{"num_hidden_layers": 14, "n_experts": 24, "balance_bias": true, "num_attention_heads": 2, "head_dim": 96, "rope_theta": 10000.0, "optimizer": "muon_variant"}
Below are experts of layer 8 (counted from 0) of a mixture-of-experts language model. Rows are named router (the router's row for the expert), gate (a neuron's input weights, with its number), up (a neuron's input weights, with its number) and show model dimensions 0-191. Each number is 128 + 24 x the weight over its row's rms, rounded and kept within 0 to 255. Numbers have three digits each.
After each expert's rows: "gets" lists some tokens that make up at least twice as much of what it gets as of all text. This comes from a sample of Wikipedia text that the model never trained on. Tokens count by the router's weight.

# expert 13
router:139107145112162159121148100150105122109135095090096126159103133138121126146103110108149137128144109061110115104127042112127126156099118137111146162153133124120133179138131110150147125178130136125102114141110113157121111142129119100145108142096162174137099107111153103151146145133158163117153141141107117100151130106083146152120134096149128138130125104115126078123109146113142099082160125140169185093119151136091162122099117125146172097135189117143157121159157106116155111107124103116123139136136145132141092117140109103115127116118136138101125067157118130103151109136156203150
gate0:129125119107120140111167065132150108115105163158145134078131115125106115119137119146178131113122132126131109122122080150133133121088127109152147151134156152154098174118131110110129128174105119152127100151146105139164110134166098144093121076111134115154103152089146119150130120142132139121143113169117095085145106117108180143121168144132154166168160143110137084128131093159138142110109122109089130165153105143167159058096114115125146118119153154102128103142117116153095140090134141187142143103144134127123133122152129117137157167121151143086136105128168116086151112097160165138
up0:099154114109089117073116116143118152150122137125125126097172164145123151115082151174095127142087127125155149120142121109086149115131126130187083143131138120136119120147128108137172137111104188136121133101097156154110134113113178133072120145094114130115143124100069123139179135149081100119125146157160162118100122107152118128120138156145087143153137133149133097156158102132115137118128132081132145094125107081173126149137135121129115167107092121161104115131107123196126155135140126158091125146107151115122106135121125142121105132122110086155113139097121135145157165108157165099
gate1:135126120130125160111118116154149099075155139140118092108141167145138145122068088101119141141138081099093154139121091127113086167108125162119171130095152121106141131088137132148111144155130160077080138166146133150099155125101159126155115094115153136168125136135137093090127136130163145115170157146145102140125140122135132120114128096155131129123133116115144080134092114094139134127110132120098110134144129118124147125156133150131138154180187119168123113117163127123181131161171107125084100130097135132173096113137084125118101137116148143109113101113122138074096131086133171111
up1:157153093096132107167118133108143121136110104164121146118178135098108124141082098098120114120120115106151124138081157170104157152110145149081145137125153078112146163120153129139143167117114163081127120123135121135132112164160119142177097144135065161146138164127117097121124149101129148132118141094135150097094097127105155145078120132115095162134133148111144147128119124122139099159151116126134149150115139150118112134151140116120151110092151161158156100143141109114137164149154128100179119125130126164136139074100147160144094154077092135082132111127146168104131179120134105157
gets: "\n", " (", "-", "–", " \"", "S"

# expert 18
router:138105129119110133170142155116121152108114097133100109124131139161108066126077157164129158151134126118107163148113087133147122095133130133129115101170111121123127089182155164145121107084095111141136150146135143145139119111098119128109126133170125180157120171120156181120124125087152114181118075113115127093154098113132112166172138137101128141131139103113103103143129143143136128096117117080140114128104112102150155105098123136102123136137090116134189162158107145152131116134160131100129129110081144155150120160119125111159140136124146131044136155137113145123142076124105112127
gate0:159137112181106102090109164108120117121163095103100146160164121147095112140147105151131167148157116073103127072167137101101129102131118115123079115152157104114171135119132106145132103143110137139140186097127159127089125127127104131124110107111107171143108117083154104116118147132094113141188127134139134121119120140110117127149106123135109147130098147102134130159120137077102137111159096112184095149099118133115141137140160165135111106149084113136165132162074159108171097127142110102130149149123121156130117133139102141144085137158138064128107101110109121120141154116153113132
up0:147149133088127140119100127141142165100165128130153112124135124094140117116127153083087114160139138121140108143146149092142126115165118116094104108109142146139063142111136155158166123123139115084125125112140178140129167164131106150160135149146179155173154142092146092146141115091160128137150149115138100126128119161151129150143157114135152156137139140130125123149112116123108144119175104150134150091144139124129110076153114164178099106120117122160070117066144137141104119108183117118139128127126100131158119105098106141092089094130144143182135102157157119126109162104080099135
gate1:162128108140109151121107124117087147142158051095116099109130143088122085083147134172125130142114152101139082114121139100104134105117140167132122115141120100102127122141154133104100112149115123105156128169154168101146117087154084114085180133110103136132136130138177138122084124140138127157159102133111174129112145086133149118141130128145127109132138095123144131135163160127104118133121133146111118102134142127139165142086135156149150095115124128076102140143146153139153110141162142122180157121143168146093149107117107161144130134104171093145154171108148126134104075179132091126
up1:135140107144125144151093148173122085079151145123115149124142185162108112137173121107104133104163103101138116148090131093135076119086115156100135133170158155135117109145118114107140115155164164159112122108125117126146100145112099149121132155153103152139137179121130155109156111141100148134146141120140101118117116111151146088123182102105111128106133156142125119093133105112115170154149134168114138123159125090077147153162156150102136076120103110134136118169141183105168123112103103160122133121117134111088124143095122123133180113156174115146092110120130112111146113165155149115
gets: " |", ".", ",", ";", " ", ":"

# expert 2
router:133122146143116163181128137134115103110110114143125067129116170141088095125117107167145157155127131105089109137148097108141153112090126175142156133152137110167111087144116137101133087146116098152113127150081147134127108131113122100129137106085128165131118136095174095137119109096151134095125101118138150127133154120127140122106163106148144144090099126088127109138154163145162126116099152160178102111118154121113121138122172092073141134159130139137151161160069141148147136143112127115147158125120136084122182124131152151127142105143143134069153149096175171164134122132104134131
gate0:155067115140115151138137120116072112098176122155144113130111162104124187109111141116097148120130145126135126117113138140149097166112136167109109141114122104171119086172104142110094149105143127176163136158101116116126167105128168150138118142112140119155129176137125137139112111094134155095161143094094129074136129135149123156104168118172152120131110115076143083129124120118115121149074097135171121122102133111132096118145151128135109128128137133099132095173175129133148173137141136131129139112134118130117174108124109159165128083155096150154129138143157092133069132153113140113
up0:064152124137139111098142143081113166168075116124129154136160162103135099133175119083157108161166106153128129124139136120121115117144155100108121127134159131134138152095136144190097120094127105096128164116119122137120096125143169151118158118131118132135117116118106134113164161114136129148141112145130137152095135126146143083184127128102165135116152114151085131115144116095088149082137141164140118156134125167129150141113104131109133181102182158097131115142152114118124134151132128105092134117158092131092166158160160098120121122077108163124155136154140183123125128128099106161
gate1:149135119094105126092147160089119113150116074077141151111142128106150122151143158132151109114159093114135115103121138150197139123127177119131088130074102159102082120108141111102119117119120127087097118127122119154089147121093102140144107134128127128109160123111100108178139114133146083087138095115122131158142167104137168140135148129169120132163120109112133142153138093121151143116101118181172125075115126098185087149127169131137143136133127113135143103110097122159166150078162142135118130140130161164145115138155129141110136110128131081141113127145128153109094086133110159139
up1:129109162145093104100122106125129174133133122090136142122147145150171140119107106146110085155116142134120067106090082102176152103141128127157112140147128088114127143122156147114133118148156146100127148147137138101119167100108092154153109144167084081128164142131065146148116109116139108101113088156129090121126093139115147121124135151107141185109163081113102131091122122166108125082147140104114099126090113133129132169078135188091095121099141119142123125128115122115120135130117148144103146116144148086128104122165147118142127187117093137121147128091151156137140143135141156139
gets: " |", "|", " (", "-", " in", " the"

# expert 10
router:153154156129111128120142159084092083127122110136065100115126162138116125138161110143117125177118106092128129125096073108135160177182093134098130122175113142107117099160179111157125088129145101170135120108148117127131098113099142170113095148121123148137081127142106102159140135113142112116169112093120120100132142119131141132116116125108139147132121120102088082188142107110139106109172119131114115089086136133145124120155139096161137115148128123156151132167066121106127133090118154119109140180109167140145120148121114133108168101094153174102129140136137142119140119114120128129
gate0:170154140104132174098117112104071141134149129116107118116125145099156128140126166141099116174113139145145147097120109126180139161161078152135117125132115133152129088159144117167154085119096093166126073108128113126060100116082168145122141144148149126116130128136137134154123152056137127119151117152118116107098119143115098148142108139137112135148114117147132096110114110114133162085111133107119121158103138134143149163112093116107118079120130066139121126151097104113113144108113116123127108129101146105096142163123144102157111150074121137138174116162124159122116163108090164144
up0:126128146117199163098101121149109117108127117115123160088111150099123157135136098086132130114169111088140092127118146096105089125162149116111126145129153103110111126141130120110157129164089125131109121127123162190149142164076111160116094106132069147116101095105097119137083159125110155134099084115130153098095134152093109162095110147143141174136114187139098101119153131143146094113112148106136153127174100108140138119103098178123121168151121107137147129097106137149104120130135079116138140108118143120163120133104114117120109104093159132091126091124111140156123130145113122102
gate1:161124146110095147117152114157129123096107133136089154125108099120132107134115091134120136128111142095095148135170087157081120131112129132136141132153134126073197145110212119170120083135106071130116106090114114170113117128085156138126109114117132136165149091122144136130118137132125119128155096101112100145116143085099129115136152138144131170136144130144098097129125121120132102144160113110106123100143148154113121090106103133134123096120125157123117175114142147138112166163087129138137093112164100112185110105121150094117166167116138120179113126114120123095141125128183160155
up1:151120158102128116132151149107154116093150123108105147115122133117169098138134178135141138150129125126123086118085121172115117069121135103108122135130102136147164155131103084143167117100155148105095124100169110170116111143159141158157155149124111161148143121096151102146079119122111089112070095113135161145132130120132116121157100095128075151122102111189162140104124173132091107106119129144146087102129112094133136136137114123111123125127089129138159165120112113151144159132149139068163162114168114106159161096133139162124146127108143096097126128128132182128107141138096129154
gets: "\n", " ", " 1", " 0", " 2", " 3"

# expert 12
router:145150135141101109132127111103096121136112141134065121204149164150122110121111109107164143125118166100093119132156065128154141206130115133104141136106121067158113137159122137143127140141138108084147107106100125181112132154123099125153113136137160164132117125114154085145124127142165142111177126134115125128123113115154125131131127113106117109140085111108088070159103155120148119098128129116165131103171139135138150104127139131171114127130101140112125151190130143126135154102108101142106080109127126103138113134172115096122127133109159143104175081142148133115129134138127093163
gate0:146117157151184119109113123147128206143138126095095132136125136126136144117108139135182150126152122153071137124116137139166125145139065154180120134106125128090086127174143145102120109137087144119154179101190124130139103154113154116148101120113156122124128096101103138110111124102156130070170117112135141104075120134126100113168122137153104173129118095107110112144104153115136140082180134098146130121161132135117131163134122130128128148125126147157127112117132147142121164148131122142118093126143172117120129098130145071156128148175129136156140133125127109131122158146077100120
up0:105124121088121120090135116133111123144122117133182105126135135107163157139109093114131112155165123154110116136142189107117122132125161148107154149146116111131132137152106149158163134074147163151117129138105114109094148138111096118141135124109130124118144162134143120074122136110120154153140149169133141148146133138130204137143158112133119151096117144122115108122157133114160168093137131141137084167127157147141084160108130189158152138098128176139133149144121121173145156124147102138157123149160085153083122106141057143115132147133103154131120100117111079071130112115180103132
gate1:140146167176156118126111142112134095143080120144126151162134161150109145137105095109129139183138162098170159141143134118154123143124119155142156081098150081124128119149111106120088102154115140075137116116098138134114128115152125158106079100146131148117112174091122116109134128117115095110115140133114090173168105100127076110146141122133088078101112135147108090161123120138156095098134145123120154128092142117117088124191140140149155164103110124091133144108126139082104129098145170079118106117106082155109107161118146125114137148154150125127116127102136128085147145140123114135
up1:134131111129140152126103167133184095147147122082102108134093147140123140108129121069107082092114138113171133087126132153079113127145105110137073130103126127121163123119124107123147115103091132136165138092113123093081096130100139154115143116116143106150125106146120152130121144114095132114169149121091134170130140117136113123157106164133156132113131087156136107117163079123135139139145098077095108132115113137134130129126113156126118160115103114150145147117145133099128095136122164086094145112110151118057177111127105164147085120130130104104122095120098137114086094151085107181
gets: "-", " (", "–", " \"", " M", "/"

# expert 0
router:164128152133129096159156171142105089088087105153080096095083140138119108142171126110136129110110166101123086129131047154120150125134122165081149140134153143136135120133111136121084141173138113136090102140145116143151130116154137154128121123145147189154146116082158089111128164085161126125148143144135098160187153107144123141112104131140131151105130094123146096151149166132145123110100150143141138081099117127127148146119114118119169115147164134138165135145120112154138106132102142122151135168134150091098165102116109146100125107142109129086136127127129124147146116149130181151
gate0:144123153147158108130119133119124131119162143082138116109105145173109122146182092142170130119132149117135136152120098110131081186169166091136151155116152119117134111161135109110071148147120111108115089088110094118172129105155150099127117131151154123169088138116122103105183134135149138115132125086134102164145117150117151086143146138129122196146142152112122127152104115123133178148102117082104108115101142145129144130155085120115111119174124103138086133128153112122112129104129137136129154118142106106141151097179191131119168088141156131163116133118161115117137152136092129130
up0:138137130131112171125199157138092142102085127131086130155114131172140130152098176098108128127134184154113103141121129102142136100195107097093145128131116163135139141109137133117111146126098129149130170117167102120158134110139112129107117113171168116111139096111110143136148144155140160108117176132127140147151148156163136120120132125146103129139127060099161113149138141122150123110091183204085137147121126142125126098117086129123167115168121117132113074135112106098100168120126166159113120136165153094118142111128117136100109147155137107107149108138117104147120119099119119123
gate1:130121156131148088142151153127100116147130138117139083119108153119128100143120135129076147058127079122095146108155090124077134101131134105104130140182182142129119121102133129149155163167114164116100130099166110096148133135123099114152130146112103116109127118155097129093165118133125152131127156130134106123121142086130154142141127153131077119150127120128108099127162159119129076137152126121128177132157107125082159164100072170118172121093146151165148131153126137162122149182153121145159130140133139100099125092147096132109104139148095139147158074112122126134159141111135113135
up1:114157149101145112131139063122114132120133132120123115118139128181160147128090117107184093140111129160163147112118105083147080155146178131176126171161161125136098182159119141145118122145152133124180109121152176155134087163139133164076135134129165145150097152114077098151155146133125138105114136091129144120147129143098128143143144100067137163129136140151108144146134144120111157103112124144143159109157107161129135118112158116115133115136122135151131150135128138091129129131148119131101140147113095146167147129109135161140070152090145148128165102132094151164147102130124122087
gets: "\n", " (", "-", "–", "|", ":"